{
  "lr_router": 0.00084,
  "norm_eps": 1e-06,
  "train_tokens": 426100000
}
Below are experts of layer 2 (counted from 0) of a mixture-of-experts language model. Rows are named router (the router's row for the expert) and show model dimensions 80-119. Each number is 200 + 20 x the weight over its row's rms, rounded and kept within 0 to 999.
Before each expert's rows: a language model's description of what the expert responds to. This comes from a sample of Wikipedia text that the model never trained on.

# expert 22
It responds to: Statistics and record terms. Nouns heading statistics, census figures and sports records, such as season, total, population, average, career, plus job titles before names.
router,193,172,180,197,204,238,180,190,205,202,211,202,194,190,253,238,206,174,231,186,204,208,208,229,208,223,242,198,187,195,213,147,232,225,221,206,199,195,206,169

# expert 4
It responds to: Subject pronouns and auxiliaries. Subject pronouns and main auxiliary verbs at clause starts, often after a comma or that, such as she, he, was, is.
router,218,160,207,197,202,206,235,226,191,236,203,170,209,210,193,209,191,212,207,200,218,228,213,212,208,193,176,221,226,214,164,228,199,230,171,192,212,187,203,209

# expert 6
It responds to: Table and stats cells. Digits, dashes, parentheses, semicolons and short words inside sports tables and results grids, such as "—", "(409)", "15th", "FC".
router,214,220,194,224,204,194,165,200,197,227,177,210,212,215,207,189,183,225,164,226,200,172,208,193,209,216,229,194,184,226,200,210,204,174,213,213,169,196,202,193

# expert 26
It responds to: Name and word endings. Final pieces of surnames and names, such as Jordaens, Holliman, MGM, Association, and some digits inside numbers and citations.
router,235,200,177,223,201,214,182,214,230,198,203,182,197,195,186,195,223,208,201,200,195,189,198,181,218,211,196,190,216,221,168,227,170,207,189,226,195,193,234,192

# expert 17
It responds to: Sports table fragments. Pieces of sports results and data tables: commas in "3rd place, bronze medalist", dashes in records like 34–10–2, and digits in dates and counts.
router,227,215,201,191,199,212,195,197,203,222,194,194,225,194,220,171,203,200,163,196,192,188,219,179,194,191,220,193,236,174,181,193,195,188,197,239,174,202,203,191

# expert 1
It responds to: Prepositions and particles. Prepositions and verb particles, especially after motion or state verbs, such as to, into, from, through, between, up.
router,205,178,242,189,215,199,191,205,215,186,172,226,176,177,205,206,195,167,212,212,181,202,194,199,225,200,213,224,202,196,180,219,199,237,213,185,195,180,166,173

# expert 23
It responds to: Line-initial table markup. Pipes, hyphen bullets and == heading marks at the start of a line, beginning table rows or list items.
router,236,228,183,234,205,199,234,193,229,241,206,218,216,213,197,170,215,228,173,185,218,219,189,216,185,170,236,182,191,180,190,179,209,207,216,196,205,201,212,179

# expert 20
It responds to: Cell separators and colons. Pipe separators between numeric table cells, plus colons and semicolons ending a label or lead-in, as in "Among these were:".
router,211,183,181,198,225,223,176,185,175,185,188,203,167,217,181,205,230,178,216,177,192,182,170,173,208,156,192,201,222,178,167,172,176,229,198,184,167,219,209,188

# expert 12
It responds to: Derivational word endings. Suffix pieces completing words, such as -ation, -ating, -ized, -ity, -able and -ed, in words like mitigating, curated, conurbation.
router,180,162,179,226,216,231,172,211,203,190,196,174,213,202,173,213,202,186,233,191,193,165,229,207,232,221,198,219,182,207,205,220,204,213,197,211,203,184,164,186

# expert 3
It responds to: Commas and coordinators. Commas, and, or, & and semicolons that separate list items, names, places and numbers, such as "Gallery of Canada, Ottawa" and "killed or injured".
router,218,201,214,163,218,171,228,197,203,182,182,190,207,223,240,173,191,164,215,219,208,197,190,190,207,182,208,195,188,214,197,228,184,202,180,175,194,231,217,212

# expert 30
It responds to: Institutional of, war names. The "of" in names of organizations, such as "Corps of Engineers" and "House of Representatives", plus War, I, II, Army, Force.
router,179,181,188,140,219,205,229,186,217,173,237,220,209,190,220,185,220,181,210,206,185,172,199,171,198,200,227,198,178,193,187,214,162,200,191,235,215,171,217,202

# expert 21
It responds to: Mid-word name fragments. Letter pieces inside rare proper names after a capital initial, such as Wiz, Wosz, Bick, plus R&B and Jr.
router,150,198,162,211,183,199,163,196,196,215,200,201,192,204,189,192,205,232,186,258,175,181,216,178,190,218,196,192,178,221,220,217,203,189,187,218,198,209,231,236

# expert 0
It responds to: Clause connectives and auxiliaries. Function words that open or join clauses in running prose, such as that, which, but, when, if, had, been, not.
router,186,204,224,206,187,231,211,194,192,213,208,172,178,208,180,214,174,201,199,178,207,245,177,196,183,199,193,212,197,212,213,191,218,188,217,179,229,186,173,218

# expert 29
It responds to: Prepositions after verbs. Prepositions right after a verb in biographical prose, such as debut with, influenced by, set for, sold over.
router,220,232,242,199,202,243,179,188,217,198,197,209,175,193,231,162,199,224,210,212,189,207,206,194,224,200,217,209,204,198,173,205,188,201,217,194,219,178,166,193

# expert 5
It responds to: Sentence and name openers. Word-initial tokens opening a sentence, heading, name or compound, such as Born, Personal, See, spelled-out numbers (four, thirteenth), and GameSpot.
router,202,184,238,199,194,201,220,234,173,227,213,194,183,178,198,208,206,221,184,197,188,216,190,178,181,200,187,226,202,194,178,219,229,188,217,202,189,179,185,226

# expert 19
It responds to: Name and digit fragments. Middle pieces of rare proper names, taxonomic genus names and digits inside numbers, such as Gob-ies-ox, L-ames-a, 20-0-6.
router,194,211,139,229,179,213,199,190,205,216,201,203,221,215,233,182,239,215,165,196,184,161,182,220,188,229,216,187,214,212,180,209,207,224,175,221,163,210,208,200

# expert 24
It responds to: Infobox field colons. Colons, bullets and labels in infoboxes and taxonomy boxes, such as "Family:", "Subtribe:", "• Density", Genus, overall.
router,184,228,201,192,198,209,213,214,162,178,196,209,184,210,210,215,228,153,172,213,188,225,234,200,213,201,209,193,179,205,205,173,207,202,202,213,198,217,206,179

# expert 27
It responds to: Ordinal suffixes and figures. The rd and nd of ordinals in results tables, as in "3rd place, bronze medalist", plus digits in dates, climate tables and areas like "sq mi".
router,217,197,172,189,199,220,195,209,196,203,190,206,187,152,227,207,213,194,179,203,187,181,233,195,174,192,175,205,189,210,193,184,211,200,219,257,203,192,196,195

# expert 10
It responds to: Determiners and modifiers. Determiners, quantifiers and adverb-like modifiers in expository prose, such as its, most, such, another, other, both, previously.
router,180,184,231,203,180,219,204,183,191,192,227,172,210,186,195,209,190,201,222,166,191,213,192,210,199,208,173,210,218,170,190,227,207,170,236,189,225,200,164,203

# expert 14
It responds to: Articles and determiners. The word the, plus a, his, their, its and possessive 's, usually after of, in or for, as in President of the Union League.
router,211,222,184,192,228,214,197,197,189,211,178,169,206,214,218,230,222,208,187,214,189,224,184,211,219,202,182,167,233,218,210,201,192,195,184,185,177,171,207,198

# expert 15
It responds to: Line-start list hyphens. Hyphens and dashes opening infobox or list lines after a line break, such as "- Coordinates:" and "- Owner:", plus hyphens inside names and scores.
router,218,194,199,174,228,230,217,182,209,179,201,230,205,225,182,204,228,181,166,219,183,197,195,204,194,221,193,173,188,198,204,192,243,200,174,196,183,218,194,186

# expert 16
It responds to: Nationality and institution words. Nationality, region and institution name parts and suffixes, such as American, United States, Education, -ian, -ism, -boro.
router,182,206,192,212,205,202,208,216,203,166,199,175,181,183,190,233,222,195,212,148,211,217,242,224,174,182,211,214,159,205,215,218,193,216,194,201,224,200,200,207

# expert 8
It responds to: Table cell starts. Opening parentheses and leading spaces that begin table cells or list values before numbers, such as 54 (0.0%), (1996–), (177 ft.
router,175,207,173,182,223,207,216,192,209,198,208,234,189,187,205,157,179,199,175,192,200,212,201,194,198,175,234,201,203,208,196,168,174,171,193,197,192,236,210,189

# expert 2
It responds to: Digits inside years. Single-digit tokens in four-digit years and other numbers, especially the second digit after 1 or 19, as in 1951, 1971, 1907.
router,237,224,159,221,188,176,190,203,228,189,171,205,219,209,200,205,206,195,185,178,216,182,198,171,205,192,188,213,219,180,194,198,181,209,181,243,223,199,235,173

# expert 11
It responds to: Mid-word name pieces. Short letter pieces inside foreign or unusual proper names and rare words, such as Malpensa, Morbidelli, Abiodun, Aral.
router,165,221,194,214,175,193,171,187,215,184,215,176,232,217,161,178,188,218,188,209,192,176,212,195,206,201,190,205,166,205,223,226,205,176,225,176,197,201,227,215

# expert 25
It responds to: Romance name fragments. Vowel-heavy pieces inside Spanish, Italian and Portuguese names and words, and accented letters, such as de, á, -os, -ogo, -essa.
router,187,216,169,219,190,208,189,189,195,193,244,205,226,199,185,196,180,234,169,194,212,187,220,181,218,209,171,205,190,201,214,212,223,188,221,168,224,193,235,230

# expert 9
It responds to: Spaces before numbers; of. A space token before numbers and years in tables and dates (July 1, 2001), plus "of" after abstract nouns, such as "difficulties of".
router,225,185,186,176,187,235,182,172,216,158,179,215,221,173,202,179,229,194,214,203,199,168,172,166,207,214,203,185,182,192,178,166,167,213,198,202,175,198,191,203

# expert 31
It responds to: Name-initial capitals. Capitalized first names and opening pieces of proper names, often in lists or after colons, such as Yu, Mc, David, Austin.
router,216,187,226,197,171,191,193,228,194,188,201,206,192,178,223,212,220,236,184,189,226,206,213,175,214,195,188,205,162,184,203,162,206,206,221,214,166,212,216,201

# expert 13
It responds to: Line breaks and markup. Line breaks ending list, table and infobox rows, plus opening quotes and == heading markers in structured Wikipedia layout.
router,215,230,176,204,219,160,200,203,222,222,185,231,191,204,200,182,177,202,193,206,223,205,192,219,174,172,188,173,237,193,230,192,192,214,197,190,162,214,252,182

# expert 28
It responds to: Sentence-final periods. Sentence-ending periods and closing punctuation such as )., ". and ., plus line breaks ending paragraphs and list items.
router,214,206,161,204,211,168,223,193,174,170,202,231,190,186,204,228,185,199,223,210,202,191,171,197,200,173,196,162,234,212,231,188,190,216,183,169,176,207,227,184

# expert 18
It responds to: Music, country, succession terms. Words in chart and discography tables and infobox entries: Country, Music, New, Australia, "Succeeded by", "|---|---|", and genre words like rock.
router,216,217,214,168,193,209,163,216,201,200,229,202,189,166,235,188,223,188,211,207,195,161,194,228,207,189,226,209,183,200,185,207,192,198,202,216,202,194,226,163

# expert 7
It responds to: Word-initial fragments. First pieces of split lowercase words, mostly common verbs and nouns, such as rem(inders), ult(imatum), gl(azing), dis, un, re.
router,235,183,206,222,178,178,174,187,172,190,179,224,190,202,189,206,186,183,176,200,194,192,205,220,196,196,183,247,175,201,182,207,216,179,190,214,206,193,219,215